From a checkpoint of a small mixture-of-experts model trained on Wikipedia.
Size: 8 layers, width 256, vocabulary 5404, 53.7M parameters.
Experts: 256 experts in each of 7 layers, 32 SwiGLU neurons an expert, 8 picks a token, a softmax router.
Training: a variant of Muon for the experts, 1147M tokens, 4399 steps.
Below are experts of layer 5 (counted from 0) of a mixture-of-experts language model. Rows are named router (the router's row for the expert) and show model dimensions 0-255. Each number is 128 + 24 x the weight over its row's rms, rounded and kept within 0 to 255.
After each expert's rows: a language model's description of what the expert responds to. This comes from a sample of Wikipedia text that the model never trained on.

# expert 11
router [147 121 107 123 157 135 168  93 134  84 125  91 124 127 123 166  85 111 123 115 140 128 113 104 132 142 171 109 104  66 157 139 130 146 152 185 166 161 143 130 141 142 140 119 104 152  87 105  99 126 159 127 129 145  98 116 168 119 100  98 116 144 125 123 133 103 171 150 149 150 111 129 131 130 212 142 161  91 145 112 122 136 103 125 159 117 128 135 122 164 157 148 135 112 114 150 151 171  88 113 131  92 101  76 128 117 140 142  96 157 112 135 172 103 104 136 104 147 154 143 142  91 119  90 107 135 126 127 116  98 109  91 156 136 152 121 163 113 117 151 127 121 133 164 103 116 107 112 149 139 160 180 140 130 148 127 142  72 120 114 110 148 137 171 148 130 127 122 112 134 176  99 125 108 144 166  98  94 158 161 128 113 142 157 132 141 143 112 120 185 127 139 106 139 143 125  96  92 148 159 148  95 108 157 125 127  73 116 151  74 127  93 131 100 115 106 127 143 127 110 158 128 120 136 124 130  90 125 116 134 134 111 120 136 174 192 125 115 128 153 104 129 137 121 105 145 115  85 107 141 137 146 146 151 108 142]
Description: Adjectives and word-starts for social, cultural or human topics before suffixes like -ism or -ity, such as social, human, natural, political.

# expert 34
router [138  85 128 120 110 133 131 103 156 145 154 108 165 149 157 118 116 146 129 143 117 101 127 125 151 155 154 134 110 169 162 104 175 108 138 105 138 148  92 153  96 106 146 110 137 132 120 147 155  72 114 111 135 159 119 189 152 139  64 133 124 163 129 183 115 123 147 119 146 156 155 130  98 140 131 123 122 119 115 117 101 154 103 123 153 150 118 140 150 147 155  66 129  99 119 163  96 137 137 118 138  78 137 123 105  90 122 130 123 158 101 123 146 115  79 153  88 150 136 100 154 101 114  97 148 138 133 119 168  79 148 115 119 134 140 103 138 135  92 135  97 130 128 139 156 173 118 131  94 143 135 147 158 132 145 145 119 124 118  66 134 128  95 144 118 145 135 110 123 120 117 117 164 145 133 144 142 123 135 131 120 166 154 134 124 144 147 120 133 169  92 152  96 114 100 134 109  97 172 126 134  76 130 140 161 128  96 160 130  98 188 106 115 150 132 127 123 137 171 133 143 114 182 109  72 156 117 124 105 153 141 107 104 151  83 132 109 160 111 189 145 123 102 121 148 130 123  87 166 150 142 147 157 129 106 115]
Description: Mostly to, also in, on, from and modals can, could, must, in direction phrases like to the west and ranges like 25 to 44.

# expert 56
router [108 132  50 133 146 144 156 112 140 141 135 116 145 135 140 106 110 114 130 138 127 142 130 108 151 126 159 183 142 126 150 115 168  97 130 157 108 153 124 116 142  63 160 103 125 120  94 106 160  85 140  96 128 105  97 119 137 133 120 136 125 133 126 121 151 100 132 138 129 159 140 120 123 125 165 148 117  85  80  89  96 166 117 140 142 129 162 124 132 176 158 125 145  94 141 157 141 151 108 145 126 117 110 107 124 117 176 149 132 156 116 132 106 115 128 121  47 163 128  74 126 152 116 144 132 139 142 124 120  98 168 136 138 122 140  89 119 122  59 144 120 112 136 195 116 114 110 107 113 148 124 173 131 128 159 140 102 151 132  68 160 145 124 100 158 111  84 110 126 156 130 108 118 122 166 138 137 126 119 148 159 135 164  96 141 118 102  79 162 166 112 149 109 141 109 132 102 124 168 133 126 124 133 124 128 139  96 135 130 123 144 144 149 114 124 115 172 126 157 157 124 103 194 109 136 159 108  90 125 124 134 116  93 166 144 126 174 143 145 137 123 138  78 118 128 111 120  95 122 143 158 133 169 108 129 120]
Description: Single digits and opening parentheses inside numbers in tables, like climate data, vote counts and coordinates, such as 15,426, (106.5).

# expert 60
router [124  69 115 128 104 119 143 143 116 119 138 127 154 164  97 138 138 124 142 109 101 120  70  98 143 164 167 103  64 127 143 118 179 146 138 124 146 144 119 166 108 101 153 104 135 143 128 105 153 121 133 101 156 131 140 136 154 119  88 152 166 137 118 156 126 116 115 145 167 153 120 133 137 150 155 178  97 100 138 106 122 174  84  98 145 126 172 162 164  98 134 105 170 101 122 189 111 147 114 133 117 107 127 138 102  93  96  99 130 141  91 178 116 108 121 162  98 163 129  93 150 113  90 140 140 149 119  95 159 130 128 132 109 143 142 105 145 132  90 114 133  99 103 154  93 168  74 114  97 145 143 154 154 141 145 162 126 135 101 117 153 150  92 123 142 157 113  93 146 111 144 118 151 154 150 118 127 143  87 175 125 120 120  81 146 158 122  87 123 152 110 155 133 116 116 148 124  97 114  96 131 116 159 148 171 134  77 117  92 129 163 132 149 154 117 123 152 138 145 134 124 134 154 148 116 146 112 133 115 125 117  96 101 155 135 139 127 130 142 123 159 146 133 124  97 107  81 131 160  80 113 152 147 136 125 129]
Description: Past participles and ed endings in event sentences and credit fields, such as released, held, won, Presented by, Based on.

# expert 37
router [151  87 127 123 127  93 143 145 153 104 113 114 149 137 102 131 100 146 120 155 100  96  65  88 126 168 139 150  89 149 200 117 151 139 145 122 124 141 119 165  96 128 124 127 138 153 132 136 123 113 133 105 168 174 102 150 130 109  85 124 134 158 108 170 135 149 158 155 171 146 164 143 154 154 157 184 115 105 145 129 103 184 114 106 118 150 159 144  97 136 145 125 132  91 118 168 116 166 118  86  79 118  96 115  64 132 121 133  99 136 122 134 126 101 131 114 108 142 136 128 148  95 119 104 122 149 136 102 155 109 112 142 138 111 135 102 129 142 104 118 126  93 131 148 128 145  77 114 123 153 134 162 129 111 145 180 104 113  94 114 144 129  75 142 122 145 108 116 158 149 147 123 152 151 161 142 101  98 109 168 152 133 124  75 134 170 125 129 128 125 126 154 105 133 124 116 135 113 143 136 113 111 103  90 168 136  77 130 116 115 176 118 137 141 124 134 116 142 137 138 153 145 161 137 129 136 121  83 100 122  96  93 105 171 114 128 115 143 160 158 144 149 116 112  86 116 118 118 103 107 103 171 159 155 110 115]
Description: Verbs and verb endings in running prose, such as moved, returned, announced, point-ing, repl-ied, and the prepositional word due.

# expert 47
router [146 121  73 105 101 141 154 103 121 130 147 143 120 176 157 130 138 153 108 111 145 145 124 131 134 117 170  94 130 132 137 124 120 120 131 133 126 169 146 160 117 102 160 122  98 176 138 130 146 138 154 107 119 139 116 129 112 100 113 147  76 140 122 131 115 103 159 139 162 133 127 127  88 110 147 145 139  95 109 133  83 122 124 128 138 169 112  94 142 195 141 107 148 101 108 158 120 147  92 123 142 116 150 121  98  96 121 140 140 146 124 168 125 142  83 111  99 142 119 136 181 134 133 145 143 123  81 119 131  90 101 126 134 138 193  92 147 123 122 124 138 121 116 143 126 146  88 102 121 142 143 135 131 122 151 127 100 122 112 100 159 180 102 105 138 140 106 105 141 150 165 141 149 102 162 148 103  80 144 159 142 129 183 102 145 148 142  90 127 161  88 141  93 125 126  77 107 147 162 135 131 111 149 120 173 127  72 127 136  97 199  92 133 113 127 107 123 136 143 128 137 132 139 138  96 125  86 121 116 163 144 135 106 154 142 180 118 120 131 157 108 123 158  86 111 166  88 108 185 104 132 111 154 144 109 123]
Description: First letters or syllables of proper names and terms, often Indian or foreign, like Er-nakulam, Ar-asu, Ob-last, E-ukaryota, plus sub, Bh.

# expert 9
router [142 108 105 119 120 106 145 101 144 157 117 131 139 136 142  78 138 192 121 149 109 139 150  94 136 158 100 140 133 136 132 131 118 101 144 141 109 142 152 133 113 143 123  96 129 113 127 132 110 123 154 123 144 133 133 200 123 106 102  88 103 173 111 160 118 155 116 138 139 117 158 142 133 127 173 134 109  96 111 108 101 130 122 126 138 128 118 105 131 184 129  82 120 146 109 140 117 135 123 116 139 139 109  96 103  74 167 112 142 157 103 142  98 122  84 148 110 177 131 133 150 102 125 125 138 116 133 138 115  65 117 152 107 124 148  90  99 148 122 105 113  87 124 126 142 126 142 101 125 160 120 188 144 163 188 150 134  99 112  95 166 130  69  99 137 150 103 114 140 114 128  88 176 119 133 144  91  94 134 167 163 123 141 146 140 148 155 140 158 134 145 144 132 135 144 145 128 110 137 114 125 126 123  88 142 153 129 126 121  94 147 116 138 152 137  85 129 132 150 131  82 128 101 132 107 100 114  72 100 159 162 169  98 180 116 161 171 104 106 165 132 142 130 117 106 137 107 138 123 104 101 151 189 171 128 133]
Description: Word pieces inside learned or Greek-Latin words, often a lone r or consonant cluster: Euph-r-ates, antit-r-ust, olig-arch-ic, Po-et-ry.

# expert 49
router [132 116  95 139 139  91 139 144 130 126 188  81 179 162 136 100 127 120 125 155 123 144 110 135 189 149 138 118 136 138 163 170 150 109 138 173 163 123 117 145 112 109 143  98 135 143  89 103 134 126 146 101 151 192  93 140 131  93 134 153 131 125 104 145 158  96 147 135 160 173 172 113 126 143 149 125 144 121  90 110 113 141 138 139 210 151 146 141 106 151 171  99 157 103 135 152 136 132  90 121 119 109 137  98 107  65  96 133 104 163 115 136 141 140 106 146  98 141 148  80 148 105 114 136 113 142 130 152 160 112 173 101 141 137 168 136 100 127  94 128  92 113 111 144  80 119  80 115 120 160 134 126 128 165 143 151 116 123 122  95 164 141 136 109 146 155 126 111 122 116 130 100 114 176 148 156 131 129 113 127 167 102 158 133 172 130 140  62 149 120 131 143 135 147  85 114 102 113 137 115 127  96 145 103 139 152 114 131 101 111 166  94 111 115 151 107 122 165 148 160 106  91 133 138 118 115 103 114 129 132 131 100 123 143 138 118 151 117 128 145  72 121 121 100 139 124 112 110 126 129 120 110 146 114 108  96]
Description: Opening parentheses after names, usually before birth years or date ranges, plus table pipes and separators in chemical formulas, such as (1969).

# expert 10
router [137  73 121 154 149 128 133 164 162 117 157 106 138 118 132 122 114 146 132 125 123 108  83 118 130 147 157 106  95 141 182 123 145 136 182 138 144 138 103 146 118 125 147 123 122 141 106 135 145  81 133  74 147 176 144 145 151 109  86 129 155 138 106 148 139 125 137 137 124 133 128 123 103 154 170 167 108 105 147 121 116 145  97  85 143 138 137 117 130 115 147 117 186 107 120 149 118 154 112 107 110 118 117 135 101  84 115 130 113 145  93 143 109  69 140 114 106 150 138 108 141 112 107 114 147 137 110  93 165  91 113 114 125 117 136  94 158 114  83  94 118 108 129 155 114 152  97  95 111 132 155 154 157 129 180 192  97 104 100 106 129 141  99 135 109 168 102 116 119 135 148 129 167 133 192 158 128 114  86 150 168 178 126  91 164 175 132 139 110 140 112 150 113 117 101 132 140 117 139 126 138 121 134  99 163 123  95 123 119 128 196 146 147 139 113 103 130 139 151 132 150 135 161 129 112 163 110 112 111 161 116  92 105 159 143 147 126 132 149  98 132 151 152 105  96 103  93  94 141 120 130 182 139 155 118 138]
Description: Past participles and verb endings, often after was, is or also and before by, as or to: known, used, portray-ed, served.

# expert 40
router [148  72 114  82 106 126 162 134 155 112 134  64 157 179 140  94 153 159 139 140  92 106 116 130 129 137 140 132 111 179 172 111 161 107 143 151 120 130 144 134  91 104 149 120 119 128 116 153 162  74 114  91 154 132 120 176 155 124  82 123 120 158 101 161 142 123 148 129 150 157 143 137 116 123 132 130  99 113 112 120  97 142  90 131 144 137 157 148 142 158 128  76 160 133 101 155 102 151 106 119 175  91 120 133  86 128 144 148 119 160  96 129 126 131  64 129 117 160 142 102 164  93 118 115 137 150 143 109 186 112 148 115 129 151 178 103 140 119 111 114 102 108 141 140 123 166 114  95 130 151 121 165 157 141 144 148 138  98 100  77 129 126  96 148 116 134 128 100 127 135 125 100 151 143 126 139 142 123 149 134 132 171 129 111 129 141 126 127 129 185  96 140 117 119 109 103 116  92 137  97 115  92 147 101 166 153 120 157 126 130 165 100 124 125 115  94 102 137 153 142 125 133 182 136  95 122 110  95  99 154 144  93 101 131 144 129 123 186 118 177 130 118 115 113  98 114 122 104 145 103 142 132 133 136 109 107]
Description: Prepositions at, of, in, from, along, under and near, often after found or located and before the or a.

# expert 20
router [155  73 118 128 116 120 158 145 158 106 156 114 120 121 163 137  98 148 135 110 106 102  74 101 151 121 140 147 120 138 162 103 164 137 163 109 149 151 124 129 117 132 121 116 104 126  83 129 121  85 145  93 130 151 104 182 128 119 136 154 151 181 132 153 130 146 126 142 139 160 123 101 127 164 157 136 126 103 137 115 128 152 104 115 178 162 136 102 111 130 188 107 158 116 124 155 104 152 131 127 102 106 142  92 100 110 126 129 145 128  86 129 127 115  97 117 111 138 145 117 164 133  98 123 123 169  89 108 127 131 163 101 136 148 154 122 163 119 100  91 138 112 126 152 113 130  99  87 101 125 128 146 162 112 176 182 111 126 107 113 150 138 121 123 161 154  86 129 168 164 139 105 111  95 156 138 140 117 136 114 126 147 143  98 146 177 135  96 139 140 118 125  80 130 103 124 106  94 151 133 128 111 168 109 128 140 103 149 126 116 159 141 158 121 143  92 145 178 132 150 146 143 113 137 103 115 116 102 110 141 123 109  72 161 119 135 139 137 141 105 105 148 147  67 152 126  79  95 140  85  90 176 164 143  92 157]
Description: Indefinite articles and determiner-like adjectives before a noun phrase, such as a, an, several, new, former, three.

# expert 15
router [147 117  61 131 121 158 161 159 145  67 146 145 148 135 158 147  96 165 122 132 124 156 115 115 142 113 132 124 127 135 129 125 115 123 132 168 128 133 153 128 131 119 134 102 117 147  86 102 118 119 155 123 139 119 126 127 151 131 110 132  95 150 112 144 124 128 153 125 132 141 118 145 119 116 151 155 152 101 106 109 129 141 103 135 112 151 139 139 127 174 114 114 178 133 132 155 101 179  79 129 130 121 148 122 105  99 141 108 138 146 114 185  84 141  86  80  98 174 154  85 174 121 131 127 118 136  94 120 170  82 125 112 152 133 148 120 105  96 131 132  91 121 111 134 112 128  91 116 134 146 150 148 130 139 207 179 111 107 116 124 149 179 110 118 160 113 115 104 113  99 138 141 145 117 141 164 136  94 118 180 148 152 157  72 134 115 148  97 105 168 144 133 116 172 140 125  98 147 118 126 183 127 148 138 172 151  79 132 104 105 172 115 116 123 124  78 121 105 141 119 113 120 139 121  64 107  92 114 121 148 109 147 127 158 151 158 162 116 125 156 120 126 148 129 152 151 116 123 141 108 122 136 153 157 104 149]
Description: Single-letter or short first pieces of a word, mostly f or F, also N, Par, fig: f-lyer, f-olded, f-ranchises, n-umbered.

# expert 57
router [109 128 101 138 155 119 196 122 146 118 164  99 128 143  97 134  98 121  90 135 122  94 122 129 158 142 131 144 120 159 176 125 144  73 149 180  91 151 127 114 151 120 168 132 127 115  85 144 122 124 109 105 115 110  84 107 111 150 133 122  88 126 121 129 189 135 153 156 147 162 145 116 104 106 167 131 149  82 112  98 112 175 149 101 163 130 161 118 147 169 171 132 144 100 129 138 150 133 109 121 142 127 184  77  97  98 121 161  69 145 102 137 140 153 111 149  79 158 131 125 148 147 133 160 126 152 117 121 124  78 172 129 118 103 143 115 151 109 102 118 119 102 116 204 117 116 119 115 130 151 128 142 152 117 137 134 118 122 124  91 137 148 131 122 136 121 110 122 134 127 129 118 111 135 154 149 163 112 107 160 167 113 150 109 119 118 111 118 158 187 148 135 115 106  90 171 105 133 169 167 130 116 114 144 139 108  94 119 138 121 161 138 148  97 115 127 171 129 132 108 121  85 150 120 118 135  81  90 156 127 133 145 130 123 157 132 162 128 121 172 121 137 113 139 118 143 114 100 119 141 118 161 148 154 123  95]
Description: Number tokens and percent signs inside statistics tables, election results, coordinates and scores, often after a decimal point: 13, 92, %, 9.

# expert 30
router [119 145  87 139 130 107 156  83 155  81 154 111 149 122  91 100  73 112  98 151  94 129 128 107 187 123 138 149 123 106 134 131 162  93 134 160 129 190  95 116 138 119 138  93 118 112 101 110 133 152 125 119 139 117 133 128 100 157 134 143 126 107 111 152 182 141 151 147 136 197 146 102 104 148 166 149 124  98 122 105 127 160 129  99 157 122 169 142 150 153 153 132 139  67 127 162 133 135 113 143 145 114 109 107 105 121 106 112  89 175  59 130 137 127  98 165  87 152 169  83 141 143 117 140 104 162 110 127 147 114 167 158 113 146 161 134 153  82 103 154 122 124  85 164 138  98 107 141 131 142 137 142 123 121 134 142 139 131 107  94 146 132 104 126 149 103 105 117 156 115 148 125 131 149 146 137 134 108 106 162 121 132 169 134 180 124 112  95 161 153  93 140 121 119 126 138 131 128 171 149 136 115 153 118 114 110  77  99 134 126 152 158 141  96 154 102 157 124 156 142 125 136 190 128 123 114 101 103 141 117 106 121 114 129 145 120 160 167 157 113 123 157 110 115 124 144 118 113 132 152 104 161 144 150 105 129]
Description: Numbers in dates after on or before a month, as in on 16 February, and numbers in table cells, scores and times.

# expert 23
router [167 129  90 107  93 170 160 182 169 117 172 108 160 150 143 117 136 155 114 132  94 141 115 112 164 174 164 117  92 157 119 111 188 108 158 147 136 166 144 138  97  88 150 111 101 123 111 142 165 100 155 134 155 138 109 145 136 115 113 130 152 137  87 141 151 129 163 111 161 151 124  95 130 121 149 116 124 135  89 107 107 128 129  84 165 171 141  97 112 142 154 107 174  96  83 136 102 124  75 118 117 102 139  94 108 108 114 124 133 153  98 173 107 142 109 129 110 147 181 122 145  89  96 113 118 166 130 112 119 103 155 116 145 140 165 132 100  96  96  91 114 118 118 124 118 111  96 132 147 165 156 143 156 139 168 123  99 125 131 106 173 142  90 150 120 113 100 131 126 151  98  84 134 139 122 149 140 112 141 132 132 131 147 134 142 125 179  91 152 122 108 148 129 129  88  93 119  85 150 151 167  72 123 148 145 163 123 113 136  92 148 128 154 128 143 112 121 123 137 148 105 147 144 154  88 142 106 131 139 140 126 134 126 183 135 116 167 135 131 144 119 134 120 105 121 108 126 127 134 106 130 162 113 151 129 115]
Description: Pipe characters starting table rows, mainly in election results and sports tables, plus dashes opening list items and colons or equals signs.

# expert 12
router [172 110  70 122 119 135 169 138 157 111 139 145 135 126 143 123 124 145 135  91 130 145 142 132 138 120 174 125 126 144 128 139 121 107 137 120 144 168 105 141 126 103 155 123  70 167 119 131 145 147 154  90 146 151 108 129 108 114 123 147  71 128 110 142 165 137 147 146 150 143 160 136 105 125 126 144 138 110  92 103  68 119 128 129 154 172 126 128 135 201 140 126 159 107 117 132 144 164  92 113 140 110 163 128 106 118  99 129 144 145  77 156 127  98 101 125 109 160 119 106 156 143 132 143 114 133 126 137 123  80 107 110 178 150 168 121 121 140 133 126 111 129  94 145 123 139  89  95 115 149 145 143 156 156 126 135 113  92 115 116 190 160  72  98 149 137  78  87 126 115 167 138 152  94 166 163 102  87 128 169 114 141 149 103 138 138 129  82 141 148 127 132 101 147 144 128 110 112 172 122 126 121 145 101 178 135  45 133 148  97 162 132 126 116 151 116 139 134 139 124 124  97 130 169 114 120 103  99 103 135 136 130 121 146 151 137 146 105 113 138 128 116 160 105 104 137 115 138 172  90 106 102 136 135  91 125]
Description: Word pieces inside Indian and other non-English personal and place names, such as Bh, Raj, Singh, ar in Devarajan.

# expert 21
router [151 151  70 132 109 140 163 137 122 122 139 114 117 165 135 147 109 168 146 128 122 154 116 107 111 146 133 148 105 111 136 104 140 127 125 148 130 153 130 168 116 109 118 115  95 149 106  68 152 109 146 131 130 109 136 110 133 115 129 116 137 148 120 161 129 125 137 130 183 140 131 145  96 111 164 145  92 115 113  86 157 170  86 110 127 141 129 123 165 150 114 141 162 134 122 197 125 149 102 130 130 114 135 134 120  83 126  99 123 141 135 128 140  93 106 120  95 126 165 113 142 128 114 143  89 139 149  89 147 122 156 115  96 155 129  92 178  78 114 104 132 136 123 182  97 126  69 134 119 141 157 131 127 158 151 142 111 142 125 135 140 182 127 129 171 106 105  79 125  96 117 121 151 118 153 138 104 121 113 186 154 129 161  99 163 127 132  80 145 142 119 164 102 144 164 103 105 121 137 129 154  66 121 101 164 130  96 119 109 116 116 109 150 108 121  98 137 166 168 150 130 109 139 148 115 149  74  95  99 148 152 104 102 137 119 160 172 126 171 126 131 130 116 103 154 149  81 132 168 135 141 120 159 146 109 133]
Description: Capital first letters or pieces of words starting lines, headings or table cells in sports and music pages: D-oubles, Disc-ography, W-ithdrawals, D in standings.

# expert 13
router [149  43 126 123 116 129 140 132 175  96 123 100 107 134 136 153 107 159 136 124 123  94  85  92 128 126 125 136 112 142 166 117 181 111 148 107 154 178 121 114 120 128 123 141 100 179  81 128 110 101 169 101 149 141 101 179 133 103 124 129 155 177 118 150 127 160 142 140 138 149 123 102 121 158 173 137 113  93 133 128 107 153 119 109 170 161 144 108  94 128 172 110 148 120 113 151  86 166 141 136 113  98 129 103  80 110 136 102 114 122 109 136 140 108 101 144 111 145 153 129 158  97  94 117 128 155  91 113 123 111 165 131 144 161 151 109 130 123 119  87 115 114 144 175 124 125 108 119  86 129 129 144 165 105 188 182 104 124 116 124 128 134  94 150 160 153  73 121 151 159 146 122 123 130 149 143 113 102 151 134 154 146 134  96 130 168 136 110 140 138 154 139  89 130 104 129 111 116 140 113 149 110 142 118 127 138  93 155 139 131 171 134 153 128 122  83 128 148 143 133 163 129 144 122 108 129 118  92 115 143 124 110  95 170 125 127 120 148 152 112 102 140 124  72 134 136  80 104 128 112  87 162 155 156 106 142]
Description: Determiners and adjectives that open a noun phrase, such as a, some, several, many, small, first, and their word endings like r-are.

# expert 59
router [134  72 135 134 135 101 152 138 187 129 126  97 133 157 120 128 115 146 119 132 106 121  51  80 129 139 144 130  92 138 169 126 169 143 153 127 114 135 117 156 110 125 115 118 143 147 123 149 125 114 161  83 148 153 102 184 116 114  99 100 135 136  97 169 151 124 158 146 165 151 123 121 118 140 157 181 113 116 126 131  68 159 114  93 115 121 164 121 114 116 163 115 164  91 132 160 136 160 115 105  76 125 121 127  83 114 157 123 103 156 121 137 123 118 129 113 124 159 131  91 155 110 124 123 134 140 123  78 145  97 133 117 131 127 134  81 118 133 102  93 123  89 147 155  95 146  85 116 108 158 123 166 149 104 144 186  93 107 117 109 146 136  80 128 125 153 105 104 146 136 153 106 156 168 168 134 141 104  80 180 157 157 127  92 143 134 128 120 152 131 125 151 107 127 112 137 120 112 146 110 132 118  90 105 158 111 105 128 138 105 163 116 142 147 119 115 121 114 140 143 153 153 155 164 117 156 137 110 104 114 110  90 113 149 112 136 136 162 146 143 146 146 135 123  86 110 111 111 109  91 101 144 163 164  98 122]
Description: Verb endings and action verbs or nouns before prepositions, such as -ed, -ing, -ies, moved, returned, ranging from.

# expert 2
router [160 122  69  95 164 108 151  97 171 121 124 117 170 149 142  96  79 122 142 161 117 143 125 143 138 131 162  97 132 104 148 174 135  93 142 160 140 132  99 117 156 128 132 128 128 161  99 136 166 148 161 123 157 127 140 135 119 125 127  98 129 112  99 128 193 128 147 136 167 184 174 112 118 100 142 120 171  90 129  82 112 130 114 147 172  98 122 145 131 189 122 137 165  99 129 146  90 149  64 137 152 101 143 110 117  91  93 150 129 149 100 120 140 145  90 140 101 143 175 118 137 158 132 107 119 132 113 141 131 115 130 121 179 111 155  78 164 109  95 139 133 106 120 133  92 117 105  91  93 167 126 131 108 139 135 142 119 125 140  82 117 155 128 158 141 108 102 110 132 148 148 123  93 142 157 135 143 117 141 147 145 124 177 140  98 143 110 113 176 155 120 175 120 143 132  90  85 132 135 144 165 144  79 115 141 131 115 125 124 111 153 169 120 128 139 118 130 164 153  80 143 123 146 144 121 149  88 127 143 150 119 127 103 164 147 137 112 123 143 101 127 119 134 112 131 147 114 115 125 138 123 127 107  98 105 106]
Description: Given names and initials in person names and the piece after them, such as John, William, H., Howard, de.

# expert 6
router [142 131  89  95 116 117 129 145 156 126 154  71 148 135 146 143 115 138 126 161 106 131 130  77 146 146 142 114 110 115 155 131 120  94 177 151 155 144 139 160 117 110 112  94 111 139 113  99 121 140 164 106 180 170 115 141 146 118 110 117 152 127  46 175 167 113 170 137 130 167 147  95 111 163 126 162 120 127  99  88  68 154 110 124 187 159 141 101 143 142 147 111 134 122 124 135 119 134 102 121 127 145 106  68 106 120 148 121  96 165 115 136 118 130 110 134 119 159 156 116 142 122 100 119 107 163 113 107 137  88 162 145 149 119 187 112 137 111  91 122 126 110 128 184 114 117 110  95 137 138 163 154 137 162 166 151 109 103  85  95 170 162 116 121 161 141  79 109 167 134 128 120 129 151 152 135 101 105 111 121 158 150 171 126 134 146 150 102 155 153  98 138 122 113 123 103  86 121 130  89 126 130 143 127 151 141 119 142  98 127 130 128 139 133 137 127 143 156 129 107 127 123 146 162 110 127  81 146 114 138 114 108 114 145 135 127 172 163 125 109  92 138 143 123 135 119  93 103 137  95  90 118 150 156 140 131]
Description: Line breaks after a sentence or title before a new paragraph or section, and == heading markers, as in ==Background==.

# expert 52
router [134 135  75  93 122 125 161 139 148 121 151  95 147 120 140 121 149 141 127 128  93 131 133  93 161 139 137 123 118 140 174 129 120 138 185 147 152 145 135 162 153 111 115  89 124 146 108  98 158 116 157  65 173 134 115 162 151 126 124 139 150 134  52 182 159 110 129 156 155 153 157  90 138 143 121 145  99 128 131  87 113 152  93 125 193 136 115 107 131 139 146 116 146 122 118 158 103 118 106 140 123 124 153  74  93 123 147 105 118 163 101 178 117 145 126 124 123 150 129 107 182 111  86 102 116 166  91  74 124  73 178 134 131 123 160  91 157  91 114 112 142  95 150 187  93 102 105 126 127 141 134 122 150 133 156 128 110  88  97 108 167 153 125 118 159 149 127 114 153 135 111 107 131 134 147 139 115 104 114 131 136 139 154 127 131 143 137  75 135 129 129 135 134 125 101 125  84 128 147 100 118 114 145 116 128 167 110 134 121 132 136 131 140 107 141 112 135 151 148 127 141 129 158 161 115 142  80 138 129 159 105  93 119 155 111 120 171 151 116 144 117 121 131 118 137 136  69 103 147 130 130 138 141 170 137 128]
Description: Line breaks, mostly right after = Title = article headings or before == section == markers, plus the heading equals signs.

# expert 7
router [153 112  49  83 128 122 132 107 140 115 125 104 122 146 136 113 127 142 159 176 161 127 113 127 125 125 162  89  94 132 135 117 129  93 129 163 134 122 140 165 117  93 152  87  93 154 123  70 149 135 165 114 150 113 148 107 130 115 108 108  96 139 110 135 129 146 147 167 137 152 117 100 147 142 135 143 134 132 116 119 121 157  95 142 142 121 121 102 158 170 134 128 142 111 108 149 119 136  32 111 145  86 144  99 122  88 118 156 143 127  89 143 146 152  49 148 100 157 177 128 132 137 126 144 150 145 104 123 137 137 131 143 130 133 150 143 123  85 131 131 122 143  89 159 116 139 104 113 106 170 153 126 147 130 137 164  94 137 109 110 148 163 133 132 130 124 128 109 146 145 141  95 144 133 151 155 151 104 142 153 166 145 163 116 108 134 141 120 158 124 143 187  89 129 100  75  75 101 106 149 140 131 105 133 129 179 113 142 126 107 151 116 131 158 144  92 110 153 164 140 140 119 147 126  92 182 101 109 148 132 115 106 107 126  88 138 130 139 174 136 114 134 132 108 129 101 135 119 169 110 121 116 154 113  88 117]
Description: First piece of European personal names and German words in rosters, tables and cantata titles, such as Sch, von, Kn in Knut.

# expert 45
router [172 120 104 140 137 111 146 145 150 162 130 126 121 121 147 143 109 151 128 160 116 106  85  74 155 113 173 167 103 126 119 113 171 113 165 105 170 138 161 137 126  95 142 110 102 147 104 155 134 104 149 125 140 150 109 146 129 107 129 100 140 147 108 137 179 122 140 128 150 111 132 152  97 106 178 143 133  90 140 106 124 147 139 113 171 119 160 128 135 138 193 116 163  89  91 142 109 159 122 109 128  80 156 108 117 111 154 139  84 152 130 173 121  88 106 111 102 166 143  99 131  96  88 118 141 157 123 151 152 126 159  96 166 137 203 123 129 106  91  72 124  83  98 130 129 146 131 133 139 155 119 120 166 130 132 134 136 109  98 143 134 139 136  81 142 177 139 116 128 170 145 106 137 127 152 153 110 111 116 149 106 135 134 112 135 163 128  65 126 136 127 128  98 134 122 143 111 110 140 129 162  95 130 135 109 125 119 139 125 108 150 120 135 106 117  91 127 152 136 171 105 163 140 173  91 139 109 120 123 144 116 107 105 152 113 127 165 125 145 125 112 130 134  95 126 108  82 129 161 100 105 145 110 140  70 151]
Description: Adjectives for nations and institutions before nouns like Army, Party, War in military and political text: British, Democratic, French, Asi-atic, Turk-ish.

# expert 58
router [165 129  73 110 129 146 145 112 137  72 142  94 134 134 154 153 151 148 124 117 112 122 123 116 136 120 135 133 109 122 145 111 127 131 142 185 125 143 139 169 121 104  99 111  93 143 102 132 141 105 145 143 117 114 136 107 139 128  87 140 147 138 126 135 137  93 140 132 140 186 112 109 130 107 157 130 125 103 111 114  72 148 139  98 149 185 108 127 157 150 115 152 142  76 142 207  95 151  90 137 147 119 138 107 105  81 131 132 102 158 143 132 135 129  96 159  99 147 147  69 144 133 131 124 102 145 136 115 132 107 125 124 141 156 139 115 144 109 118 117  96  74 111 157  90 136  85 119 116 142 153 162 106 178 126 137 124 114 128 108 141 172 122 152 128 137 123 100 154 128 110 117 152 116 155 167 123 122 146 146 144 138 171 149 133 166 123 126 137 160 105 142 126 149 143 126  76  74 154 164 152  71 132 115 123 136  92 152 150  93 167 123 115 116 140 111 116 141 133 117 142 112 129 135 141 167  98 117 162 165 124 116  87 140 132 138 152 116 200 162 113 101 139  76 116 122  96 117 138 120 137 144 163 126  85 154]
Description: Word-initial letters or consonant clusters split off ordinary words, especially h, t, ch, st, as in h-ockey, h-oliday, r-oller.

# expert 55
router [127 120  38 124 108  96 150 145 144 153 138  86 116 144 145 119 135 124 141 111 125 139 116 134 130 130 130 133 107 123 137 133 118 105 127 150 120 133 125 177 105  79 145  57 122 171 123 115 180 116 124 118 121 122 146 110 116 115 120 133 106 144  90 130 147 108 154 166 157 130 124 146 135 124 157 118 157 102 124 140 141 166 120 131 140 162 122 121 137 171 107 110 146 124 110 161 109 141  72 144 126 140 148 124 113 101 133  91 127 154 144 120 139  93  57 158  90 152 184 116 152 120 138 152 160 151 116 134 131 102 144 111 129 124 153 100  79  63 125 141 128 126 120 145  88 125  89 131 129 132 158 133 151 121 139 121 100 153 104 107 136 169 133 118 159 128 105 117 136 109 144 116 130 169 172 173 106 134 116 155 151 168 209  97 141 113 152  98 166 142 124 155  99 138 154 111 107 121 139 154 146 118 120 105 168 157 111 104 132 105 123 142 131 117 147 115 143 181 132 104 125 128 128 143 104 154  93  64 107 131 108 107 100 154 116 171 158 132 151 121 123 139 136  96 158  97 105 112 167 131 127 129 122 120 108 139]
Description: Single capital letters or accented first pieces opening proper names or country codes, mostly in sports tables, such as (B)RA, G-K, Slov, Portug.